From a checkpoint of a small mixture-of-experts model trained on Wikipedia.
Size: 8 layers, width 512, vocabulary 50257, 106M parameters.
Below are experts of layer 4 (counted from 0) of a mixture-of-experts language model. Rows are named router (the router's row for the expert), gate (a neuron's input weights, with its number), up (a neuron's input weights, with its number), down (a neuron's output weights, with its number) and show model dimensions 256-383. Each number is 200 + 20 x the weight over its row's rms, rounded and kept within 0 to 999.
Before each expert's rows: "comes after" lists some tokens at least twice as common just before its tokens as in all text. This comes from a sample of Wikipedia text that the model never trained on. Tokens count by the router's weight.

# expert 4
comes after: " |", "|", ":", " in", " August", " March"
router,155,208,190,205,191,225,194,184,201,219,213,159,184,202,175,197,179,183,216,216,214,166,202,182,214,164,212,206,208,205,180,186,189,191,239,217,175,171,188,175,226,196,187,218,166,192,233,178,194,190,176,205,194,176,211,184,188,153,179,239,178,183,209,184,230,237,202,217,172,198,190,223,191,184,183,213,220,168,183,206,193,176,178,184,193,185,227,238,201,190,196,169,215,206,187,205,222,211,191,211,214,162,233,183,195,190,173,165,215,210,187,225,186,225,202,206,186,195,201,212,189,220,217,195,186,232,199,223
gate1,189,182,180,216,198,162,226,186,206,200,218,188,220,202,187,195,158,208,200,194,195,219,213,212,204,213,195,216,219,178,232,168,209,201,218,221,180,221,197,191,201,208,194,164,193,201,214,205,234,221,208,178,225,204,214,207,196,203,185,220,186,187,227,191,219,179,212,203,183,189,167,209,204,207,209,191,179,181,189,179,199,183,207,187,211,214,211,208,197,194,224,153,213,191,230,198,227,186,184,207,208,187,202,187,287,205,205,211,186,202,193,198,200,186,213,171,196,218,218,228,186,191,204,200,189,196,247,199
up1,187,234,179,192,207,194,182,147,192,176,224,207,206,208,173,186,232,208,205,220,182,196,190,185,191,198,176,215,227,190,208,228,237,160,209,195,212,219,186,193,216,162,206,177,190,204,225,217,191,210,199,153,167,183,217,185,201,195,189,220,227,192,202,169,211,213,191,201,201,202,170,233,175,202,201,183,160,205,189,214,204,199,222,174,198,217,188,245,187,200,222,183,181,188,221,203,215,198,212,224,199,199,227,190,206,149,236,196,178,215,229,231,212,224,172,163,220,198,224,178,194,157,202,238,219,195,202,185
down1,185,179,206,212,182,201,178,226,212,204,187,199,202,195,236,202,199,201,202,202,176,171,214,213,225,166,231,206,184,220,170,198,175,224,172,210,216,167,215,196,206,195,186,226,192,179,218,222,179,157,169,234,183,187,194,185,207,193,194,197,181,215,208,227,188,214,208,225,223,198,182,169,154,198,213,164,222,211,198,211,190,175,247,213,204,199,186,209,192,212,203,202,205,196,184,169,181,190,188,167,180,200,183,188,200,213,203,207,222,219,172,209,180,232,212,213,186,201,160,192,212,196,177,213,208,207,193,184
gate2,168,204,230,217,198,222,198,225,211,210,218,190,186,223,200,221,186,167,171,169,210,175,184,191,150,224,238,211,162,182,187,206,228,240,151,188,213,194,203,216,223,176,218,199,190,190,219,195,182,171,210,220,212,218,201,206,206,191,200,197,176,219,224,208,225,182,196,199,228,158,217,165,212,179,201,248,237,174,198,201,234,240,213,165,188,212,227,190,203,208,208,187,195,219,203,227,221,206,230,192,222,191,194,206,207,200,184,203,222,183,194,184,166,183,244,220,218,180,212,219,186,219,163,213,219,191,181,209
up2,224,193,172,213,246,188,184,195,184,193,166,207,202,190,176,216,184,214,177,198,207,181,204,209,193,159,170,189,202,172,214,164,209,209,221,198,182,222,181,180,201,213,228,188,213,215,189,180,162,177,175,199,181,177,187,208,175,202,178,185,203,192,217,203,192,180,209,229,190,190,184,213,189,171,184,192,177,213,211,202,193,209,197,223,224,141,182,185,191,209,196,183,219,216,236,206,214,179,195,217,195,218,224,207,216,162,215,188,175,220,182,200,185,190,216,195,196,182,211,213,208,181,186,208,177,185,201,200
down2,185,209,221,175,224,202,169,185,199,218,177,161,178,219,222,221,179,159,192,188,176,227,229,223,216,212,182,188,212,188,224,198,194,191,189,174,207,207,219,187,175,191,199,197,210,194,197,210,202,201,190,189,202,200,238,214,230,223,185,203,145,200,198,201,199,216,202,204,164,153,217,213,176,189,241,204,234,202,204,254,176,201,200,189,234,178,208,218,196,207,180,173,190,165,223,172,163,189,202,204,200,202,159,146,176,216,200,240,203,179,192,245,213,191,199,202,197,219,195,199,171,251,205,203,182,218,204,194
gate3,214,219,202,223,212,181,202,201,227,168,189,200,242,242,223,193,198,202,185,219,161,192,209,239,238,189,194,207,195,215,201,169,184,186,200,216,202,199,200,193,170,236,194,196,193,242,184,195,204,245,192,177,206,158,147,207,154,219,209,210,167,210,192,190,227,218,204,188,205,200,185,194,189,181,199,190,204,191,201,200,171,204,181,204,182,223,208,183,193,181,204,206,225,208,153,182,210,183,199,198,186,177,196,184,224,201,221,193,205,225,213,206,220,173,199,218,189,218,192,247,181,204,205,181,171,222,205,202
up3,182,181,176,177,193,211,185,226,219,191,223,219,189,194,152,208,205,204,184,195,201,213,158,198,211,199,153,181,210,210,218,202,221,210,197,207,195,165,195,234,181,178,194,191,202,187,234,207,195,207,195,238,241,248,229,198,208,205,230,192,180,197,204,167,213,160,201,192,199,180,212,208,185,216,185,214,190,156,194,210,214,194,172,195,179,208,197,206,209,215,200,227,177,159,191,214,171,225,162,160,230,186,193,230,172,202,198,213,191,173,215,188,187,218,126,208,206,210,208,207,227,204,219,208,200,214,183,179
down3,179,186,189,231,194,210,204,182,175,194,175,224,178,198,188,232,173,208,216,187,220,218,193,240,205,199,202,213,206,166,200,207,197,195,181,219,197,231,198,183,199,217,166,179,191,187,242,171,237,197,236,193,166,171,206,221,184,200,175,207,212,161,234,187,198,205,212,200,166,225,201,197,188,183,227,232,180,191,182,201,208,205,177,217,238,210,215,206,207,186,209,205,189,220,228,189,174,178,217,189,227,208,199,212,178,205,194,202,193,208,211,212,202,193,217,192,218,209,165,204,167,189,171,196,211,200,219,224
gate4,197,194,189,182,205,191,176,197,187,176,219,168,194,205,188,190,192,206,185,175,214,166,186,177,181,244,181,203,199,178,195,231,174,184,188,211,232,210,207,204,199,214,197,193,208,179,222,192,204,214,259,228,188,178,154,213,198,209,194,201,177,231,221,224,218,204,209,217,176,199,162,241,202,150,216,207,193,175,197,177,210,206,231,159,205,239,194,208,188,174,210,175,195,203,214,183,201,181,184,184,183,218,220,186,209,202,215,209,187,178,231,192,216,202,211,209,211,195,221,189,191,213,214,193,201,221,187,206
up4,203,206,182,221,212,200,212,196,212,202,171,160,240,222,202,206,169,177,227,216,228,178,197,184,197,220,205,207,208,165,193,200,211,198,196,203,184,205,178,233,224,204,214,196,215,194,199,234,187,194,230,217,195,188,228,229,205,187,205,244,193,223,201,199,213,229,212,192,206,208,223,186,197,212,190,225,178,181,195,207,219,188,190,179,208,190,261,187,186,213,213,153,185,229,182,218,202,206,228,212,223,200,189,213,221,182,181,186,200,198,217,160,207,189,185,201,225,225,234,154,192,199,193,168,222,215,195,221
down4,157,183,184,238,227,188,186,249,194,196,198,195,186,183,199,164,229,195,214,187,196,207,220,202,237,173,222,217,187,225,220,199,188,215,208,181,209,158,222,195,195,195,211,188,147,184,228,208,179,247,159,199,228,181,181,201,193,184,165,199,216,219,176,167,211,224,155,216,205,197,198,185,216,183,184,141,227,230,167,202,192,182,175,190,191,188,216,200,183,187,224,229,203,178,168,204,230,206,185,195,168,195,228,199,206,213,205,185,235,207,193,231,190,198,171,192,183,196,215,214,236,179,218,201,205,172,190,187
gate5,197,206,176,206,208,209,219,220,228,245,191,156,190,212,199,209,182,198,205,226,173,198,213,196,228,175,209,180,235,188,234,184,250,185,193,220,191,196,214,224,174,195,205,196,204,198,203,213,211,212,201,183,201,192,196,191,219,217,216,228,190,226,215,208,220,214,182,228,200,220,210,190,192,204,188,234,198,196,192,187,184,200,223,210,183,192,193,203,201,208,201,207,210,249,236,181,205,190,190,207,205,239,225,212,215,191,177,217,152,167,208,197,247,198,197,199,198,183,187,226,227,204,194,193,221,201,194,189
up5,198,205,199,188,203,199,225,204,196,210,178,190,223,241,213,181,160,249,192,184,202,223,200,223,162,203,191,216,221,197,208,195,216,216,240,203,213,232,170,232,213,171,203,197,208,187,176,219,165,249,195,206,194,224,194,192,174,217,182,213,170,192,193,188,242,211,213,205,213,251,205,187,180,179,173,215,200,225,170,207,192,209,211,176,201,211,233,198,198,184,202,192,213,218,202,220,187,196,221,192,186,180,206,200,223,234,170,206,209,226,193,151,220,181,205,173,193,189,237,215,197,237,187,196,188,229,172,187
down5,184,191,230,185,202,189,244,195,171,217,226,229,216,224,217,164,225,177,170,201,173,202,209,206,180,225,152,222,189,199,194,174,195,193,202,221,183,231,181,242,196,183,214,179,166,186,167,190,202,206,186,212,182,206,226,222,188,213,187,210,204,225,197,215,210,213,194,225,166,211,195,199,214,194,223,211,189,199,202,184,181,243,173,211,177,207,170,187,188,228,176,209,194,188,211,198,192,228,193,204,203,173,192,191,191,181,187,194,222,196,176,197,165,221,197,224,203,206,211,209,169,187,174,183,228,211,206,200

# expert 14
comes after: " the", " of", " New", " United", ":", " The"
router,194,188,197,198,176,191,235,231,211,216,206,205,186,231,235,262,201,203,207,174,192,171,210,206,209,217,204,205,232,152,224,175,170,188,158,175,206,233,185,206,195,204,223,202,170,180,225,187,209,197,170,224,148,194,212,231,189,230,200,174,193,229,188,215,220,213,243,235,175,211,220,239,194,229,200,210,173,218,200,177,195,228,180,177,168,195,225,217,245,165,181,201,208,215,206,192,217,179,202,217,220,191,211,178,212,192,160,235,173,208,229,196,221,185,209,189,199,179,241,225,226,191,231,170,192,185,174,214
gate1,154,167,134,192,178,168,208,210,175,166,202,182,198,195,197,221,215,192,206,161,175,196,185,228,237,196,197,227,187,204,203,159,168,192,216,210,193,208,192,196,172,198,247,178,184,213,220,208,215,199,175,189,212,255,181,202,200,212,189,196,234,196,202,198,217,202,179,257,160,162,231,197,203,190,179,201,191,191,237,206,174,209,224,192,196,217,207,189,212,198,197,179,182,143,171,190,202,193,200,194,175,203,165,211,202,244,177,185,204,216,231,211,229,163,198,206,162,175,201,194,207,200,182,191,206,209,172,207
up1,222,188,244,169,163,226,195,209,190,169,201,198,190,200,193,197,206,179,176,180,236,194,214,199,256,206,178,184,194,217,219,177,216,183,199,222,180,209,189,234,191,204,237,189,214,196,216,204,215,197,211,198,196,220,257,220,220,190,197,196,165,223,210,165,179,197,187,190,194,189,230,217,248,200,211,202,229,218,198,199,203,246,219,234,221,192,224,210,217,198,214,227,168,198,243,215,217,177,193,191,255,194,219,231,172,150,203,162,170,163,218,216,174,182,161,208,168,195,216,223,167,166,216,206,223,178,178,197
down1,221,198,184,206,204,200,205,233,202,153,198,169,218,170,169,242,192,201,187,197,194,192,217,198,201,176,201,192,205,185,192,194,220,229,214,200,221,236,236,199,178,208,237,207,220,204,194,195,191,206,209,242,195,190,184,189,192,196,237,197,212,215,207,233,249,180,217,192,187,232,238,197,234,209,223,222,228,179,207,226,193,191,185,195,181,222,230,217,225,170,207,203,224,220,204,167,167,220,189,214,180,219,163,204,210,211,182,182,210,208,251,205,232,189,203,177,211,223,165,178,192,197,185,183,208,176,197,238
gate2,211,223,163,200,201,186,208,215,165,193,214,174,219,205,195,196,165,195,219,173,190,187,236,225,186,164,208,168,203,224,205,177,215,181,195,205,192,192,228,207,233,190,219,196,191,197,191,183,183,182,198,182,208,204,241,182,208,174,195,205,180,214,177,183,201,194,227,211,199,217,196,176,184,174,192,210,212,206,190,188,213,196,193,226,196,216,169,200,202,183,208,197,198,179,221,207,203,220,184,236,197,175,204,177,174,183,191,232,193,199,211,212,214,182,189,186,163,194,211,236,198,219,212,215,161,201,219,192
up2,183,205,209,180,193,208,193,193,204,178,263,209,193,218,186,168,218,199,231,228,194,158,241,196,239,187,173,191,200,187,212,180,229,163,196,192,203,202,215,220,227,196,215,195,223,217,193,152,193,181,205,201,199,160,234,173,233,181,218,211,185,204,206,227,220,167,203,188,209,207,217,211,172,177,218,191,174,201,200,185,198,196,200,222,198,169,191,206,202,205,223,195,196,183,198,192,192,199,198,216,193,197,204,223,186,173,191,189,186,217,197,183,178,225,191,202,194,192,180,214,190,219,210,239,201,192,219,185
down2,183,197,209,206,205,183,200,192,210,196,191,190,200,198,225,213,211,174,197,183,193,236,202,196,181,240,253,192,184,212,182,209,152,209,207,213,214,192,203,172,204,175,180,184,207,196,246,222,242,186,236,179,210,222,201,199,197,212,194,198,218,207,183,164,250,234,193,220,205,201,210,194,226,191,179,209,218,193,190,172,186,191,193,226,208,164,198,211,208,221,196,198,235,203,187,158,186,186,203,193,220,199,224,183,180,204,189,214,191,177,214,209,221,190,184,217,159,196,192,179,207,185,198,199,198,200,212,215
gate3,185,191,210,194,184,181,205,224,205,199,198,188,219,192,195,193,185,170,200,219,195,224,188,204,194,208,184,194,222,203,223,187,207,172,202,199,168,227,224,219,194,206,204,185,197,205,192,194,187,173,173,207,208,201,196,199,197,212,219,225,214,172,197,176,201,213,224,193,195,231,191,191,203,212,202,211,177,193,229,182,199,201,211,208,175,186,231,200,217,172,193,214,203,214,203,193,172,187,226,206,191,214,239,244,171,180,135,184,186,220,218,254,203,209,183,201,226,225,208,209,214,209,232,199,195,179,199,206
up3,203,204,227,216,176,199,188,209,217,173,210,195,176,199,173,216,215,185,263,218,185,195,197,192,215,177,200,179,184,208,211,224,218,242,190,188,217,169,224,233,221,231,209,210,214,184,195,222,218,219,200,185,181,157,198,187,153,206,171,189,210,205,206,193,204,166,216,184,203,183,219,220,194,172,221,201,186,210,201,197,151,180,202,209,188,223,179,210,197,188,218,176,172,208,201,215,189,214,208,178,234,177,178,216,221,223,221,153,183,173,201,184,201,189,182,204,215,187,171,177,219,173,187,248,174,178,199,173
down3,180,183,216,223,199,207,157,213,200,183,176,189,202,204,183,202,205,196,186,204,192,179,184,189,199,223,187,209,213,221,188,191,203,195,186,183,196,197,180,235,217,217,195,201,177,216,185,181,183,216,189,193,245,196,214,210,176,172,208,197,223,211,208,236,199,170,179,205,198,200,165,208,198,210,188,207,223,212,210,139,179,215,176,156,170,232,193,199,239,213,174,172,208,207,209,216,160,199,219,220,206,210,197,217,208,230,215,207,207,177,195,199,182,228,205,220,221,181,189,215,202,191,200,243,203,205,180,188
gate4,186,176,187,174,195,185,237,186,184,229,184,185,159,202,221,230,196,168,221,171,197,217,191,202,209,226,174,187,216,169,210,193,193,204,180,206,202,199,191,187,180,206,204,209,195,164,185,215,228,235,185,198,194,226,218,215,191,225,250,190,204,238,158,196,195,231,196,178,201,209,210,224,205,200,193,216,199,183,191,219,207,211,195,192,188,194,212,227,192,197,188,199,200,208,227,211,207,193,165,216,228,222,151,190,185,187,173,235,211,188,203,162,228,185,197,218,199,210,194,186,187,199,207,179,239,239,208,180
up4,199,195,199,196,202,209,184,204,201,186,216,226,204,225,196,193,236,189,175,227,185,173,143,231,188,205,199,195,208,224,196,247,184,247,186,235,206,207,211,214,212,199,179,189,232,189,200,195,194,192,237,199,198,177,208,200,200,158,213,204,178,181,229,167,209,195,189,199,219,195,195,159,195,220,191,199,230,132,194,196,216,178,185,193,175,200,209,193,141,240,205,232,231,235,200,215,200,215,176,202,227,229,215,190,202,160,251,194,198,170,196,180,196,198,200,208,241,182,208,216,175,197,199,230,192,187,217,175
down4,188,204,224,206,187,236,198,193,187,184,190,188,195,199,243,221,183,177,208,198,178,192,224,174,181,221,184,203,206,198,212,161,216,173,210,199,207,224,186,187,234,180,211,172,246,203,178,207,201,243,149,197,216,185,197,213,216,205,201,203,213,219,152,197,236,226,210,209,204,187,188,214,192,155,211,197,177,211,208,172,220,227,194,174,212,192,173,188,202,195,221,173,177,190,184,206,172,168,235,199,181,184,180,189,232,224,178,179,179,197,162,251,209,176,171,174,200,229,185,204,219,205,203,149,222,180,220,186
gate5,190,190,217,198,189,203,175,215,198,152,221,192,235,191,199,216,180,182,204,207,194,189,227,208,203,195,224,246,197,189,195,185,200,239,194,218,213,205,197,226,192,209,199,210,176,177,238,174,226,201,175,206,207,197,199,214,216,182,200,192,194,234,201,197,190,218,191,242,169,213,183,196,193,207,204,230,233,172,223,227,202,211,172,181,190,226,193,233,183,212,232,225,186,172,189,232,181,178,214,191,219,228,193,186,193,154,250,217,201,184,209,208,216,199,188,191,196,206,186,208,182,161,218,230,214,177,205,182
up5,191,210,173,222,199,188,231,251,206,209,202,224,241,244,208,238,237,212,198,182,152,167,199,227,200,216,229,205,197,186,177,186,175,206,196,202,208,200,260,202,205,192,228,192,210,203,209,155,213,195,205,211,201,218,216,172,196,201,160,207,205,208,215,199,214,217,193,214,190,230,172,177,209,230,183,184,240,207,212,235,198,208,211,252,191,221,182,174,230,199,215,212,257,206,225,182,211,212,189,199,210,196,193,182,151,198,208,207,231,200,194,173,200,193,206,217,181,216,155,226,219,212,243,224,222,201,171,232
down5,167,207,205,196,207,170,202,221,204,205,217,211,202,199,208,232,234,212,185,210,179,225,239,201,193,204,226,218,235,166,136,189,173,169,215,190,215,213,219,215,209,201,208,185,212,206,196,207,229,217,238,203,217,195,222,201,210,201,195,180,195,194,235,225,229,199,198,204,207,207,156,222,199,222,185,163,211,240,217,198,207,195,194,238,236,198,209,214,219,206,210,193,188,160,192,187,169,190,206,196,210,217,156,168,158,209,246,202,225,189,215,208,164,213,209,194,202,197,177,216,195,200,213,225,201,190,182,234

# expert 6
comes after: " |", "1", " a", "2", "3", " \""
router,163,209,180,237,191,188,201,238,196,212,203,170,163,221,203,195,179,192,232,172,187,230,183,215,240,215,211,197,234,217,222,231,206,203,180,186,242,198,188,184,237,206,229,219,164,176,237,195,193,225,240,178,184,202,159,230,190,184,204,205,163,211,208,211,168,202,191,234,179,193,207,218,188,240,178,222,251,217,203,159,190,166,179,210,206,212,222,198,223,214,202,193,224,213,219,191,240,200,203,216,228,219,216,201,145,224,225,217,196,204,187,187,202,188,173,170,201,175,219,188,189,197,237,166,173,184,181,215
gate26,200,210,243,203,204,170,205,217,230,195,190,225,194,237,214,169,171,212,198,174,179,202,192,210,229,236,212,207,167,202,189,188,216,204,228,203,200,191,192,216,225,196,164,211,178,212,202,185,216,173,237,183,202,210,208,179,190,198,217,182,204,232,225,187,183,240,186,205,165,201,208,231,207,226,198,186,185,196,185,219,191,205,187,189,191,215,230,191,183,202,209,208,183,216,211,163,235,200,205,229,162,197,207,205,211,216,202,211,204,216,231,180,182,166,191,183,164,199,197,184,205,220,238,226,168,198,190,198
up26,212,218,191,188,210,189,241,200,204,187,216,207,195,192,223,213,220,199,200,216,195,194,194,175,170,184,199,207,226,207,219,191,210,186,206,212,180,201,213,202,201,205,205,184,221,238,171,217,210,214,146,205,228,212,184,226,217,163,217,223,214,192,176,197,215,196,223,193,216,199,165,165,188,201,183,201,193,206,216,182,191,204,219,176,244,218,220,198,186,238,253,195,207,182,188,215,195,186,164,200,180,209,199,190,212,226,177,174,188,204,193,230,219,187,199,196,192,194,165,207,183,193,198,213,186,223,201,187
down26,183,216,260,187,180,199,205,223,204,150,197,191,214,246,235,187,174,226,194,154,181,204,162,182,221,206,196,191,188,216,177,207,198,216,224,221,214,155,200,222,151,197,189,233,188,171,200,174,235,221,194,213,178,225,232,184,196,230,175,215,165,210,204,212,189,197,183,203,186,201,210,197,249,220,186,197,211,201,196,195,191,207,227,233,185,193,221,230,208,176,199,185,226,165,220,178,201,188,207,206,188,224,230,195,207,219,228,226,227,162,187,197,189,166,197,184,201,188,233,215,205,181,237,224,212,193,182,199
gate27,206,223,192,209,151,212,210,157,215,162,206,192,199,174,209,221,172,191,271,206,216,205,195,170,214,228,218,209,202,227,212,215,194,174,197,230,179,187,179,182,181,204,178,165,179,205,184,178,246,202,204,201,208,212,215,250,213,195,209,236,174,196,186,188,224,200,195,183,197,219,198,170,200,215,188,233,201,188,176,205,204,190,216,213,201,208,207,215,208,177,208,219,195,190,173,198,198,174,133,212,207,199,186,187,181,221,173,170,207,220,222,187,215,180,184,225,194,225,206,188,177,200,186,225,169,191,200,204
up27,209,166,205,201,199,214,177,225,213,207,196,187,224,214,190,162,223,188,160,187,156,183,214,187,222,199,182,190,195,191,183,205,184,179,211,204,260,229,203,191,207,181,216,216,186,168,223,230,205,221,183,205,224,211,193,167,196,199,191,213,194,213,196,185,186,186,190,199,175,201,178,201,207,177,206,178,185,196,197,198,170,183,164,171,228,177,213,198,184,212,206,218,194,183,223,187,194,217,231,185,196,202,186,175,221,207,213,218,206,176,226,197,189,215,197,197,190,195,197,186,188,203,200,185,206,183,207,165
down27,204,198,201,192,193,227,239,209,205,166,192,213,203,167,214,228,196,190,220,225,166,212,220,230,204,194,245,230,205,202,194,173,198,198,182,175,199,215,188,204,219,227,252,203,219,183,203,209,232,202,183,169,188,205,206,181,208,238,234,203,199,251,176,215,232,200,187,219,213,197,255,214,167,174,186,195,196,221,215,172,229,214,177,174,189,213,205,204,212,225,226,210,194,212,198,206,239,221,191,214,212,203,204,204,204,215,188,181,189,183,202,213,212,227,213,213,203,179,200,183,215,193,192,180,205,198,189,195
gate28,165,212,201,192,213,163,179,210,194,172,216,168,211,193,203,203,210,221,197,233,155,183,158,193,155,204,211,215,220,207,179,206,198,217,204,183,208,182,209,222,231,204,223,185,163,220,232,210,216,196,237,191,201,151,203,180,220,189,199,209,175,183,204,222,198,211,179,197,195,191,183,226,195,208,183,193,183,200,214,195,164,180,192,195,188,197,211,192,203,205,199,191,210,193,220,148,216,194,191,184,170,239,261,185,207,179,186,180,231,195,212,201,202,193,186,171,200,175,188,217,190,194,172,158,169,187,194,193
up28,200,225,203,183,224,207,220,212,209,220,175,235,197,209,220,179,195,197,169,197,249,199,209,227,214,206,199,210,198,218,207,156,192,196,233,233,192,195,208,187,151,219,186,222,225,195,208,164,199,210,200,209,182,223,200,186,169,165,207,175,237,182,216,198,219,179,220,182,214,196,214,167,233,185,212,212,229,212,215,176,226,214,175,185,157,237,170,195,197,209,214,167,194,207,180,254,183,193,183,209,182,204,191,208,211,215,180,200,187,205,208,179,196,202,195,255,200,226,172,202,246,236,203,197,202,214,214,202
down28,188,208,167,233,238,191,210,194,189,227,199,165,167,245,205,212,215,215,228,175,180,139,198,207,213,162,209,191,176,210,202,211,217,216,226,227,216,209,158,208,239,210,177,191,268,195,197,206,194,240,213,238,196,206,222,204,185,231,201,190,185,141,222,221,178,203,208,225,191,200,215,199,192,203,187,220,185,209,177,182,171,202,181,185,189,224,208,184,189,198,171,178,221,209,196,186,243,170,220,215,190,174,183,179,175,183,196,206,210,191,219,223,239,155,204,189,229,215,204,206,224,182,156,164,179,182,197,198
gate29,184,254,206,199,211,203,190,204,178,207,212,224,195,205,224,228,185,181,202,197,193,134,200,189,245,162,186,217,172,193,193,225,169,191,192,189,241,206,192,220,255,196,202,162,199,181,203,181,190,203,158,186,194,187,167,173,206,226,190,183,209,183,217,222,241,201,192,188,214,202,198,237,179,178,200,189,203,178,192,226,186,187,177,202,163,191,192,201,177,208,182,148,184,181,193,198,195,191,176,171,184,204,201,189,165,187,210,209,222,194,194,183,202,211,224,228,182,184,186,246,215,204,209,192,199,210,192,178
up29,182,199,218,179,216,211,219,217,215,223,200,189,186,192,170,161,199,221,176,221,229,199,186,209,177,197,197,171,212,210,210,188,226,237,203,203,194,192,224,178,182,196,170,197,221,238,230,223,209,200,177,202,197,220,269,223,219,185,205,215,246,209,182,184,203,171,195,211,203,180,212,190,194,191,210,216,175,188,200,154,186,171,200,220,166,189,207,178,192,207,216,201,194,192,219,201,187,210,213,232,199,177,196,207,168,202,169,191,189,207,222,216,183,180,177,153,206,216,178,170,202,213,199,192,184,224,209,215
down29,210,175,227,174,218,228,199,222,193,196,197,158,229,207,182,209,198,218,207,215,209,218,196,228,197,176,179,192,226,218,180,221,218,181,166,211,200,209,217,190,198,179,195,224,164,191,220,209,194,222,225,191,185,188,162,208,210,216,199,162,173,195,196,164,216,192,218,192,221,202,191,205,148,187,203,212,196,194,180,247,201,203,212,197,205,206,179,207,218,185,187,221,185,220,234,209,212,258,202,202,197,205,193,226,201,191,202,212,234,223,175,182,244,225,164,183,215,193,209,235,174,233,173,222,180,221,258,193
gate30,192,171,163,197,214,172,204,210,175,188,204,186,172,152,177,212,208,180,171,203,190,197,189,201,187,216,220,216,198,222,186,189,161,207,209,173,167,182,226,232,195,215,192,200,175,181,237,185,187,191,225,187,203,205,199,204,218,198,197,201,211,211,213,197,200,202,179,208,156,197,218,173,202,147,176,195,198,189,210,168,187,209,180,162,206,236,215,240,199,244,220,191,216,217,196,230,184,222,174,169,220,194,220,195,193,204,214,196,185,208,185,168,234,234,195,175,218,166,205,199,214,197,218,182,177,179,182,161
up30,213,179,153,198,210,163,208,208,172,201,207,182,171,180,175,198,213,156,180,202,161,216,177,224,211,215,207,225,196,211,208,190,174,206,201,195,204,171,177,229,190,215,228,199,170,166,196,184,177,221,230,185,206,211,187,199,216,207,176,190,228,210,212,188,189,192,216,209,186,213,190,182,207,139,193,182,210,221,202,180,191,212,190,205,189,239,201,241,219,184,214,199,220,199,228,226,198,200,165,189,221,212,192,200,202,228,212,217,195,184,217,226,216,216,223,171,193,182,188,243,202,215,231,150,176,201,215,144
down30,206,228,195,193,202,181,210,204,162,213,217,214,218,218,245,204,204,195,235,216,164,186,255,209,202,197,196,159,194,170,230,166,208,204,242,192,217,248,238,204,177,217,184,183,203,227,238,211,204,207,159,198,152,172,229,175,214,212,193,200,164,212,196,211,199,167,215,205,203,172,170,238,199,205,224,153,219,208,218,226,203,222,221,196,219,207,214,182,222,227,192,203,187,213,173,155,184,212,213,207,187,219,174,177,160,184,203,198,208,194,238,196,211,194,182,199,233,207,199,173,205,217,198,205,236,185,190,178